{
  "n_layer": 13,
  "d_model": 128,
  "n_experts": 64,
  "experts_per_token": 2,
  "d_expert": 64,
  "d_shared_expert": 0,
  "activation": "swiglu",
  "moe_layers": [0, 1, 2, 3, 4, 5, 6, 7, 8, 9, 10, 11, 12],
  "router_score": "sigmoid",
  "normalize_top_k": true,
  "routed_scale": 1.41,
  "balance_loss": 0.0136,
  "balance_bias": false,
  "router_bias": true,
  "n_groups": 4,
  "groups_per_token": 1,
  "init_std_router": 0.00614,
  "lr_router": 0.000808,
  "vocab_size": 8192,
  "norm": "rmsnorm",
  "norm_eps": 1e-06,
  "tie_embeddings": false,
  "optimizer": "adamw",
  "lr": 0.0024,
  "beta1": 0.95,
  "beta2": 0.98,
  "grad_clip": 2.0,
  "batch_tokens": 65536,
  "seq_len": 256,
  "train_tokens": 358200000,
  "steps": 5466,
  "dataset": "wikipedia_en"
}
Below are experts of layer 9 (counted from 0) of a mixture-of-experts language model. Rows are named router (the router's row for the expert), down (a neuron's output weights, with its number) and show model dimensions 0-127. Each number is 128 + 24 x the weight over its row's rms, rounded and kept within 0 to 255. Numbers have three digits each.
After each expert's rows: a language model's description of what the expert responds to. This comes from a sample of Wikipedia text that the model never trained on.

# expert 6
router:096126127131095137140137149111131155126178091125115124102108100131093150105127123105142119120118123114167147158100098097152113155139112099113107103141087093145088142131144133113135128159122089135148089114198138124119144147137122111129089152160188125124112138113148149117108110084138122091165165169126118111104104149169173156108131125100101142115088141097148100165106077136133123118123
down1:116112225109120133116075122127050114128141125123128144117128112179121125129128128085135150139132127128127140128133141091148120150142121131104080118171111102121128132106119128125134127156150093127097172110126164134121155154132180118133106146134128129150131128147126088133101142103133154144140083130118138142115084098127123122162107140116167167108133116038118126128129107122152132135164
Past participles and adjectives after forms of be, such as was sold, was found, was located; also table cell bars.

# expert 11
router:155099171140122134132138142161146129175166102140114063153097132110070130082126131106160120136134114097163145140095115112115132143123150101112149116136111115145112102171160132149122120123122102200135096125156090138134117148129117126154102155148125116137115117084145121156103094129137137093125128119124107109118100182134179170100135108090111138113110138094131129156118104143114184115144
down0:165151120129101104145143060128167123153098136115128172133128141159155128077112132114167123117117128154059113129176141140162179152130107155138137121091138122146058159128164112128118148098134108126149097127059121092109124111122126166134147153125137124122116135127206125127126117118138137086145130126131127115134131162135128134124131120127149186106120126146143132132113145097116127142139
Word pieces at the start of quoted song or work titles in track lists ("If You Could", "Song for"), plus non-Latin script bytes and sentence-final periods.

# expert 2
router:190095127157108147167111157097138155128141123162104078132096119115100097089077099089164125111134152125137157160085135116139119157140140093116157161130152115129133111161176149137115130168120147137139096135165101128107090144131157145142126167140106115165115126118125153099117111102145138126142164170084102107130099144135117148143154096093098129140108108116095093117127120133121160109115
down0:130156118120099119200113099151137112126123130131157146140156120131134158127142138129125104088160165159150147132112097169120173140121173125104106155115147064126124125132153129134116125134130114016147126124102144088091122131133136133141125089174140120130157149129129130113125069124173127121139120131114128135121121167116173069094126128134135144130112111125136118159109124138131120153120
Possessives, articles and quantity words before a noun, often followed by of or than, such as his, a, most, more, almost, big.

# expert 37
router:151094148156113138145095141157118093120166110137115088159089108104091119086104122105157096129121126060137133130118103105139155111119127130120145136082113117136096158140122183107141121159120142185144118106132107127113118146159118132158142121149107113116120158099142147132098086121137124112131128160135129091093143161094133144077175136127110147112117135118143061166117079122128148102124
down0:140139128128120133084134118111131122137030131142105203127153132116134132134105129137126137128133108074142117124126136122126123132115118132124116120127098148124132132128115106106129135122124043132151135125122094127185139149155138196130164128163141128114169095114136097112133093118144130180131112119111131127127111132156130126129129126092132099147125122123105172126137124134062099095068
Second pieces of capitalized words, mostly names at line or heading start after a first letter, e.g. B(aco)lod, R(oma)n, L(iver)pool.

# expert 25
router:155131119123109123150106157130123121122161143126094107099101152115094127129129090121153128101133145120173190136109138122139108163143167111129142139111123092140125116162162134147175119127108098151105083098181080151120117131121118119137109184144102138116127144100173154141099092098167132123142141156131079144107102182124151135127124112085115155089098154128115120143071100130118131127136
down1:131119135132104139162044070140134142092098098131122112128137059118138159131137135107117135147107106117145126163097108127133144156128113113126109079112130131133124119162132093161128151113126139080128125120117123171128141097123152123103129205129143128150141160142130129167126076144127127099109144145130169124139118127109132097137136139131113212121160126125138158145150130117084143112122
Word pieces right after a hyphen (ground-pen, fast-med, 79th-min), table pipes in scores and statistics, and list dashes.

# expert 22
router:158107149138108133172127145137157148135164117119103093116110099126097123113108155072176121140103160105157125139119105103111143118122133152133137099129098123116135116152130174139113099130117152159126095127170088129082096096096130106136074140154129100159104132108110132117105089126157165113158145135143109107115087166127134165111134113139110163115117113116158102153078105178087141098137
down1:114148129133171131154193122151137109140088121112149121127116126138100135041137131147129136103139140114127103170128123121133128165113134082139144099107153126128119124130187135125129103127138118082176131144189159126130128125130127213137122112081129128119095151069124113085126111100127127132117129125137127132138132132134146144168154139101091125134164121124131102126183122116163129131131
Capital consonant starts of foreign names and abbreviated genus initials, such as Kl, Kr, M. antarcticus, plus coordinate digits and degree signs.

# expert 10
router:132137165131138174145106133128139136138174117154100109116095125106120169120099105109154094150097134128142152152133120102145148134154165101144099124113119087141097153137133165136113109131110176182147101115131076107097094142139140129142126152136143109164105132122131155159107093098144143102149135170154138130084109132151164172114153094088103165112131096117113066135114143124131153091132
down3:111128071168104097139115135108094161156112129108131114141130127130181133099122140116126120126113125141120181151132108114126130160158128105112146111079128130134136137081165122133119153112124128126122124092087144129110155126149118117129129137130186150128131153128125138213146122098060138127127127135092116149161162116123115117160095074088130103118127086124097062157135138135132134120131
Word-piece syllables inside non-English personal and place names, often in lists and tables, such as Ra-che-l, G-ö-ztepe, Sant-ia-go.

# expert 15
router:138065090127126148156100164165133150119154098114122076152104118115112139084093117098129101127135126097123131152092091125141139120124159126134143140147111116120121118135172155148109106164106140178132107136159109123109114117122128137156110135116130080117113109135118142149103092080134124120123143165114126121113062148111149117085152122096077173082111126087148099167115114123107124103117
down1:142143099133153134144121123144127121093091119077138196098142056141143123131132166172112074122097129156141129110138127130095128142128129136117127105141148173118138146139124106155109141152133122109114081109135135168141108131122174108181132129122133071156133111108128110091127149126134131152130085114141134111066130144101132118144172128096109106125092133129078164142118118133122173145138
Capital-letter abbreviations and codes in sports tables and headings, such as DF, GK, USA, LSU, plus equals signs in headings.

# expert 38
router:136144158143101160165124145131145150154137121154075120139078115135129133104076099096160097115125156118145175165098113111148150180124133127140146117111116111142123125131144143111140120159115126121160096092167108132124132141141141140165131153142148122125106138151132131148077092121143110141170157132111116111089109149150190163113154128111073139122078112111121083120094112114125124142078
down3:127121138183128128135208099124125127118128137128132122119110150134124149122170131130113120128151127125126128151099148152164128144139125128128152161102155177147138144117138141181129149114194084093129111125134133122134123033122127095137110121176128141125128109066128119092131155129123137109107160124134073086125130101161112160166105143125134128147124124083130147118099114150132148148111
Pipes opening a new table row, plus reporting verbs introducing quotes, such as said, stated, wrote, argued, came.